python train.py --n_experts=64 --d_expert=160 --norm_eps=1e-05 --optimizer="adamw" --batch_tokens=[131072, 262144] --max_seq_len=2048
Below are experts of layer 6 (counted from 0) of a mixture-of-experts language model. Rows are named router (the router's row for the expert), up (a neuron's input weights, with its number), down (a neuron's output weights, with its number) and show model dimensions 320-383. Each number is 500 + 40 x the weight over its row's rms, rounded and kept within 0 to 999. Numbers have three digits each.
Before each expert's rows: "comes before" lists some tokens at least twice as common just after its tokens as in all text; "mostly gets" lists some tokens that are sent to it at least half of the time. This comes from a sample of Wikipedia text that the model never trained on. Tokens count by the router's weight.

# expert 6
comes before: " the", " ", "19", "20", " his", " a"
mostly gets: " In", " during", "In", " until", " at", " At"
router:448492508429510468435533530522456569477508452520537535459513477494576498586459464441463437457403519442432477464462493513493496464522417574487468550501472500580455532486525565475491520414454431
up0:485497559523528544524520490520470523496426487415519531503458490532520508488464503415583533488513520485560559483506473498410442430481519421528484484525544430521482440572430507484525497529484524
down0:483539496505605465515553487507467558431442418551472474566425453472567486497524474505494469487475441478523523582488475457556524489478474542447449549492486524437436529465530512522531544445531458

# expert 11
comes before: " the", " a", " New", " United", " University", " his"
mostly gets: " within", " along", " San", " at", " around", " in"
router:481521468445447428434479539558495570486472473541559546437442488468452455563518533510484475513512519506511573482485532516533528498516493520532474493482503466506559521475553579545484547523480467
up0:509486531528509474501613516549470448502535443561455507488481462526463542475516490528521520541522462511501499464527470528542439514493533513489521503543542513525507474552547436471536483492536500
down0:483511441508510491539559556434521472494508528481487485478475516483459441575502454556581438492486570506494581559524568430465548505519508509460510569507511563505425471480490551501496472449542530

# expert 7
comes before: " of", "ing", ",", " and", " in", "."
mostly gets: " development", " design", " water", " version", " research", " character"
router:512453510587492499552446477515489554511423488462533471612513454506421469518491508468496507530586467483514529526563494470541553501460496457580503505432500500464471490541496452464558509468527519
up0:483517509469504443525571457625520538522494402518545530477512520562572474508447441526512506524427475571514430511480473533506537547490469516572462546580564528533515548579483495548530473451406488
down0:514484506546486502551515497531494536551474482489477541410506450580501517504516484523447546524550451462520404475461533502481456503481467458477459473461473550454478472478458483525483488488453532

# expert 30
comes before: " ", " |", "–", "|", "00", " ."
mostly gets: " Coordinates", " NCAA", "|---|---|---|---|---|---|\n", " consecutive", "′", " season"
router:476531456456552531537496491400475424557463488408486495493478507492549472494427468506441493471471482481506544537483479488499459468499433514461457519502470476530505512505564549473414401522497513
up0:460517495473485441547519483535440514484537510526513600576532524543514496557476441600504434493459496530422532531560502507469450548495500493522528564546554455453494525574493524459443566488483544
down0:474487439455474404539538522474479473440519408494493524517471501428515490485449535518547430509471444576542523476478491455428482550482449546481561486531534513515482504526454538499476488496472493

# expert 47
comes before: ",", ".", " and", " in", ".\n\n", " of"
mostly gets: "ians", " members", " people", " Games", " women", " aircraft"
router:499545488501564469549483501484450505512449420539550437510472468522540468516522557571461519457548505512449507449481493488528563529508477520489484549446541544465516396507561485497522483532525482
up0:525517464531404493498625547559514577527504483494537464516402470526394489581486495569512486532494508495533488501522560514473477530510502531562574589551578528502525483567575507493474502482424474
down0:477492535464497463565493499458476535593475518554472488489556490514485540487482563494501490487491432504482539514507486506475551542518498536533512557464550464528546475504455445543505495599515466

# expert 57
comes before: " ", " -", "1", "2", "0", "3"
mostly gets: "\\", "   ", " •;", " \\", " Binomial", " *"
router:486483495548535576466506484579513463422504468510460492531472513538473488486513429540531531463492540513458458483468427488452505523572522484497481515519501489452515496509430495583506440501537539
up0:571499527528483514485415484482453553431505525486491529603487482458506449524476391541505541558518527507511442434485483507536481475541529502503471555523487427503470520567465495539471457454528497
down0:538472508502472511453471522401578525503446475495526455510479439544518509475507539518514464494505471507444506537502443531575529498513469474533439496515423431431470458493529484496500396526558534

# expert 51
comes before: " |", " ", "1", "2", "3", "20"
mostly gets: " UTC", " scored", "′N", " #", " Majority", "″N"
router:507463498459565518540450455469506492450473517465486405493502555460565518465470458551524485475525470492508515513449520515439450467507455591464549535437540507536521476532457496507436452582519469
up0:608544503470525537483470447533526498493516546565482471498564556474502506556456506513512503528557606517411467545515483515432549485504520436506450448522526525474520486472491513465481572519540487
down0:521552439515522457534511556427495549464469513523423539557545533562519493505514472480388500477560561514470517573519569538622568538444527524439479463495486511486502395496508484597499556465574483

# expert 32
comes before: " the", " a", " his", " their", " its", " an"
mostly gets: " in", " during", " between", " around", " on", " among"
router:481503487447483472458460557570537503552508398544582560460529503503551527604516485495488470502450467483528501526497499491500531519474505563489490471486515520505472515500525535481497615490465418
up0:567547502506462554539565527522495523528519513509475479459489501507464614492537507414487487479435486602552461569533487436555507591517498512404425409461451483480453499521509498493487498563521487
down0:506440460463612499461619443478477597526468479509422534512499541497580579513501436506483501500482550481551489493491525455524485494500483455469527514469541520465488444519481515485494550463485537

# expert 37
comes before: " a", " was", " the", " an", " as", " he"
mostly gets: " his", " her", " him", " who", " he", " she"
router:495507539471472437560417543485470427521452542554524478462525521426495430547493472430535513553442525414541524535481494547488536562511563544455564438450494462547471490459460459557485490553447516
up0:475508490513525519493527530443537523508545543546446468466480533484470494471567475500457438581539483523479513431469511407496510526492457483493474477483516528488499517497462480478535472508437461
down0:506474471464458509483560526525589535543437437465486505491514432499558545460475543497517480518536525474540612516488433540518449500541445532468530496561483521546490490594536532483425439571542514

# expert 42
comes before: " that", " to", " a", " be", " the", " /"
mostly gets: " can", " may", " could", " expl", " due", " reported"
router:554539517556487449452523537522492476497502481552528418548411491439537513532491508473556541477505530454519530461483518515557479548536520524499501512532518449547476543504498492515505537511497487
up0:416555459529527475568422481474481485514503494561515534488459464486467516468579533489521375473479525489605556518524515527341491527472512528514541562522553459473579470437495566472619527522441501
down0:460459532503512484450440501423452495503582517508525509449519473526568427474474545447505377474423494502523488484477479454491525490472423483487494534455557537494510437509466543495604520558457528